Experts of a small language model: 2 picks a token, a variant of Muon for the experts.
Below are experts of layer 8 (counted from 0) of a mixture-of-experts language model. Rows are named router (the router's row for the expert) and show model dimensions 96-127. Each number is 500 + 50 x the weight over its row's rms, rounded and kept within 0 to 999. Numbers have three digits each.
After each expert's rows: a language model's description of what the expert responds to. This comes from a sample of Wikipedia text that the model never trained on.

# expert 13
router:500462493383512552489522544558507571489491611560551433528456505427545574489470486470513488459500
Pieces in tables, chess moves, scores, math and diacritic-heavy foreign names, such as pipes, closing brackets, km units, am- in ammunition.

# expert 50
router:513448462428461627548495575508506559485498551532552475517488548453534564446432477520492470421500
Letters h, H, th and wh beginning a word or syllable, such as schoolhouse, Henning, what, hit, Bharatiya.

# expert 45
router:556445503399519467509499504576538512514418591538611519477538490510614608424379508502505413468516
Opening parentheses before numbers or years, en dashes in scores like 2–0, slashes, and math sub/superscript openers.

# expert 52
router:614425571468575545549549487529511599510505523548551473505486506495531625489517515433534478449500
First letter or piece of a person's given name, after a role word, comma or table bar, such as M-att, K-evin, S-anzhar.

# expert 20
router:541484493439514519518563572483482666521414508560545460504444564491610563455505520527477504443499
Word-initial capitals and pieces starting names or words, above all A, Ar, Har, Bar, as in Agency, Armstrong, Antiquities.

# expert 3
router:516415469439549541522564559500518612497507586607523485454539533471530516434414480505522524520507
Separators between fields in tables and lists, such as table pipes, semicolons, closing parentheses, dashes in rosters and credit lists.

# expert 61
router:521463442375612545449574530589413576619529603530519534502490575417524529516448519436518459539498
Word pieces following an initial d, p or r letter, such as d-en-otes, b-el-onged, des-cribed, p-red-iction.

# expert 32
router:590480451453601504476565545536495566554468575594562502463468492491505560478493513482510509468467
Pipes, row-ending pipe-newlines, dashes, plus or minus signs and decimal points inside wiki tables, as in "| 6.1 |" and "– | –".

# expert 62
router:533424511470490528526494512463458588554513576511632433485513550432542520464491456493562430517467
Capitalized words or initials within names of organizations and titles, such as Committee, Security, Basin, Legislature, Tag Team.

# expert 27
router:502461464398483519592497489523474592577543512528520530473474504494556511460432571458474451453477
Domain nouns and their opening pieces in biographies and notable-people lists, such as film, music, art, politics, football in footballer.

# expert 8
router:544418489448510505582562510510549542594462547522542451444493514493534542492422481458527504468537
Bare space tokens just before a number, following a preposition, table pipe or colon, as in "in 1976", "| 10", "no.: 47".

# expert 19
router:581440515463549520568529552543509564563515540585557462496529517435624528449439518450500499446418
Prepositions inside titles and lists (Live at, with, for), and words like former, World, National, United, Championship.

# expert 48
router:543433513438564571566553486508523606521452521504531441488578523431501555481437477491514406459530
Commas and periods ending clauses, list items or sentences, also thousands separators and ), or ", as in personal, and.

# expert 18
router:505443465392510517506572593466540515473531495574514462489502509427520533472440547505516433475501
Middle pieces of words after an initial letter or prefix, often after f or F, such as fecal, fiscal, Financial, restrictions.

# expert 59
router:526381518473511576545506499484458621551488583566589468526527498478549622470520452546530511406547
Capital initials and inner pieces of personal and foreign names, often in tables of athletes or casts, such as Stephanie Vogt, Ilaiyaraaja.

# expert 21
router:503472497452525504489511513518517608545461540583617528427485588523510581418463520425569519401501
Past-tense and participle suffixes ending verbs in running prose, such as -ed in moved, praised, and -ing in losing.

# expert 28
router:594462413460528558544545502476488576557476511554589508446554472433510595550466502542499524477483
Raw UTF-8 lead bytes of accented, Cyrillic, Greek, Arabic, Hebrew and CJK characters, plus some word pieces inside foreign names.

# expert 17
router:552426537428579494580618527497557587493519533529587404486477532468565611510508507487433455511555
Single digits inside numbers, mostly years in dates and lists, such as 1955, 2010, 1958; also degree signs and dashes.

# expert 16
router:503487495433543562527568555461545539556501498582488524482422494442585588460469510484411490475537
Short word pieces right after an opening letter, often a capital in names or rare words, such as C-as-cante, c-are-taker, c-ross.

# expert 2
router:576488501443478488474534493484518568613515595567520448467568499410502585476430467465521521511457
Single digit tokens inside numbers in tables, dates, years and sports scores, such as 38, 2021, 6–7.

# expert 51
router:536409513423501548546478554484529526568519563556632462466484505485522570468425437486514435473435
Noun-forming suffix pieces completing words in prose, such as -ction in election, -cess in success, -ment, -ity, -er in minister.

# expert 37
router:540422469400578548499543494499495527446523591539535510414483524507560595464428494520490427543481
Pipe characters separating table cells in election results, filmographies and lists, plus dashes, equals signs and colons at line starts.

# expert 42
router:485445464481486512489580517504545525490458495500569530511573492499613525463440474517581436516458
Middle pieces of Latinate or Greek-derived words before suffixes like -ation or -ely, as in homicide, approximately, Democratic.

# expert 4
router:550485514415563571471559542508445546535474542512621478479516479401622616394496521483442531499482
First token of a new sentence or paragraph, often a capital letter or word piece, such as O(fficially), However, In, After, The.

# expert 56
router:637408512410481483557569607545489501527532621486562520546493550435547547489504480554518491502529
Newlines, paragraph breaks, section "==" markers, bullet hyphens and opening parentheses in infoboxes, lists and headings.

# expert 22
router:522413478476575568540528500483536530592444451563482482518498489467571582398442532417519422545508
Opening pieces of lowercase content words after verbs or conjunctions, mostly p, comp, app, pl, cl, as in pursued, complimentary, purchase.

# expert 53
router:527489457395562518460495540552529508555519514524581478515497525494556554462482442557493447505554
Middle pieces of Latinate words after prefixes like pro, comp, ap, before -ion or -al endings, such as adop-t-ion, appro-v-al.

# expert 25
router:519468487420571530503563473533521578530502498487535514487491573440553538475460513511471533424492
Short letter fragments inside proper names and foreign words, often after S or Al, like S-un-ni, I-s-raeli, N-ig-erian.

# expert 15
router:527440521462489505516509521581453540534488574610596442439497477470578561475440452497499512499467
Last pieces of personal names, places and institutions, often in tables and addresses, such as -a in Nadvirna, -rid, -ment, Street.

# expert 5
router:514439467484507495455584530592483549578517481547524457493604503446523512505446499399515441487478
First piece of a longer word, mostly prefixes after a space, such as re, de, con, ex, dis in report, dealt, conditions.

# expert 57
router:487363462442597603507578541530465555492562553519544450500513543430517530452444540459615557445601
Single lowercase first letters of a word after articles or prepositions, such as m in making, g in grapes, k in king.

# expert 31
router:494406489490494515512645527559518552538523563565512463468564553476573603415475557446462445481501
Prepositions such as in, of, on, during, between, from following a noun or verb in running prose, e.g. building in Subotica.

# expert 58
router:566478474435573507513557568542486589574508517577543472492492500486593540474443470471478490485469
Month names in dates, often in lists, infoboxes and tables, such as May 12, December 19, between April and October.

# expert 9
router:505464527485494477541501503490455546573447548578545529470509533491536532411420456504527447529511
Word-final pieces of nationality adjectives, country and city names, such as -ian in Estonian, -ese, -ish, -ada in Canada.

# expert 36
router:605457437435498477539471510524492574565501595525542511510536521489533523435476551448482564449469
Common adverbs, particles and quantity words, often near clause ends, such as again, first, out, up, back, annually, number.

# expert 11
router:542443479466560524549500515488507606477452544618513544497551545486569601473357489461452517523441
Clause and list connectives, mostly and, to, or, which, but, by, after commas or verbs, as in Gallery and Museum.

# expert 39
router:546475483458459494490540485510497561439468558523606454464474512510497528440433438499478547444535
Last digit of years and numbers, such as 2022, 1949, coordinates, plus some mid-word pieces like -on in postponed.

# expert 34
router:557405530431555534538587498479474590570518592579512473500450509431544534470452508498477504454511
Second pieces of personal names after an initial capital, often Asian or Slavic names in sports tables, such as K-im, Ke-ik-i, Kristij-an.

# expert 47
router:576445492419515497480535601485452575616567546610561488485475482522601507449380535498471515498532
Continuation pieces ending a word, often after w, such as w-ar, w-orld, w-omen, dw-elling, guit-ar.

# expert 35
router:573466464400517494583576496499521560566469572519511548502482580380525540429448556513474502422464
Inner word pieces right after a capital vowel or short opening, in names, taxa and technical terms, such as A-er-oplane, S-er-gei.

# expert 12
router:603424456435451519439518485542609544509509488503520492570569578461593551450416516470484461521581
Hyphens and en dashes inside compounds and ranges, plus digits and capitals in codes and model names, as in nine-year-old, T-39, U16.

# expert 24
router:625444514413525517514484525519528535554562545533578488437488474490492475348410468431458495484530
Final pieces closing ordinary English words, such as northern, yellow, opening, Heaven, early, candidate, and table row ends.

# expert 14
router:583491546462508524493543539496544488491478543494647507445557581376548524477472507486456503526543
Capital letters inside abbreviations, codes and country or team codes in tables, such as HDMS, KST, KO, AZE.

# expert 10
router:528453531421510491433564551535518539507551533559582446454577556471514567499509432507468476483557
Single digits and decimal points inside long numbers, such as coordinates, ISBNs, table statistics and temperatures, plus degree and minute marks.

# expert 0
router:574410518409569507525582569486482625574532569513590489448486485448566516416455467505443533517494
Word pieces ending personal names, mostly surnames, plus first names John and William, such as Johnson, Sadler, Bellamy, McX.

# expert 29
router:537438541453541563526520582513470555538468506525538520439548594533551524512447514529432448485480
Noun-phrase openers the, The, his, its, their, and possessive 's, often after of or in, as in the United States.

# expert 60
router:520528489519528521487612517524466531524482514551533499505514539450494533399397453463554458403446
Table pipes, header rows and infobox field names after a dash or newline, such as Founded:, Role, Notes, Coordinates, Time zone.

# expert 23
router:539468499432509548550579560562496552535490508573541463552488595493477498428463508477511514534467
Second pieces of words after an opening letter, often in names and common words, such as L-ok-endra, r-ight-s, n-ak-ed.

# expert 63
router:520424561450534560449533445480497535489456482530577481530569601441557486478444446538454542496530
Single consonants or short clusters inside foreign or compound names, such as b in Lugalbanda, w in Westerwelle, ge in Neugebauer.

# expert 41
router:485419424438504478442485491466518570585602505491491476497576528400578606373445547525549492498537
Opening consonant pieces of ordinary words after a space or quote, such as l in lack, st in stowed, fl, sh, th.

# expert 46
router:498480504398516485508508524514423584628468547519536437469526506487593589500486572496437421474444
First token of place names and regional words after of, in or the, such as Australia, California, Spain, South, New York.

# expert 55
router:557441527475515526496555546473481567524472490532515486477500606537580589485457453555517432414454
Forms of be and have, and articles a or an, right after a sentence subject, such as was sold, is known, had lost.

# expert 1
router:510459497438497558483501573529481539525552573511594469453483487526494567444429480501531516434502
Plural suffix pieces ending nouns, often before a comma or "of", such as forest-s, ra-ces, Defend-ers, abnormal-ities.

# expert 38
router:575442478451471563467592475433524575539513568449562516466477504421562477460466474494546471433474
Spaces and digits at the start of table rows or cells, plus year digits in lists, such as "| 2008 |", "2011", "(2005)".

# expert 30
router:567472446415520485498538518513501553540463611585597489498528503458581546422483502470524451459531
Digits, spaces and capitals that open table cells, list items or numbers, such as 29% in vote tables and Candidiasis in lists.

# expert 26
router:536425481387510498481556527554488567546525513469583492460427498460536545462461582550545377470427
Word-internal pieces right after an initial consonant, often M or V, such as Ministry, Muslim, Vol, Mandarin, vs.

# expert 54
router:520439508439537568514500565536501532552552571543538499555606453475587540436515561437526415420503
Single lowercase letters or short onsets starting a new word after the, a or his, as in visual, swelling, separate, price.

# expert 43
router:544482408507535566516558481532477575564473557505558401503532502441514501488486579535440496489441
First pieces of words after an article, such as res-ource, pro-duction, h-undred, sup-, per-, ne-xt.

# expert 44
router:595501513435575507545512576513465525553479584594534496511467486484538508478466488408508491376511
Pronouns like he, it, she, they, him, usually sentence subjects after a period or "that", plus word starts like heredity, local.

# expert 33
router:487421563422588509558531464500616587537558586538535474460533571476576510430413459508472473443461
Colons after list labels and full stops ending sentences or paragraphs, such as Municipality:, Podcast:, plus heading closers and degree signs.

# expert 49
router:538501489413460523513523529570576527516589570554568504504557498452536574511442448413509501468444
Quotation marks around song, album and publication titles, closing brackets and parentheses in citations, and words like name, album, series.

# expert 6
router:511411500441631486525479534548538551526573567499599451480491527413554539448458508477505524493419
Verb stems split before an inflection like -ed, -ing or -es, as in developed, includes, formed, served, supported.

# expert 40
router:586476501421531542525530527534490526561556581537565549479420552472565562402431494418545558453539
Continuation pieces of common words after an opening letter, especially b or g, such as g-land-s, b-us-iness, G-overnment, b-ran-ch.

# expert 7
router:542497508417433549553567460505491521577553479579569540448516507454560590487475524425449389487533
Single digits inside numbers, figures and table cells, plus spelled-out counts like three, four, nine, e.g. 3-0,000, $5-00.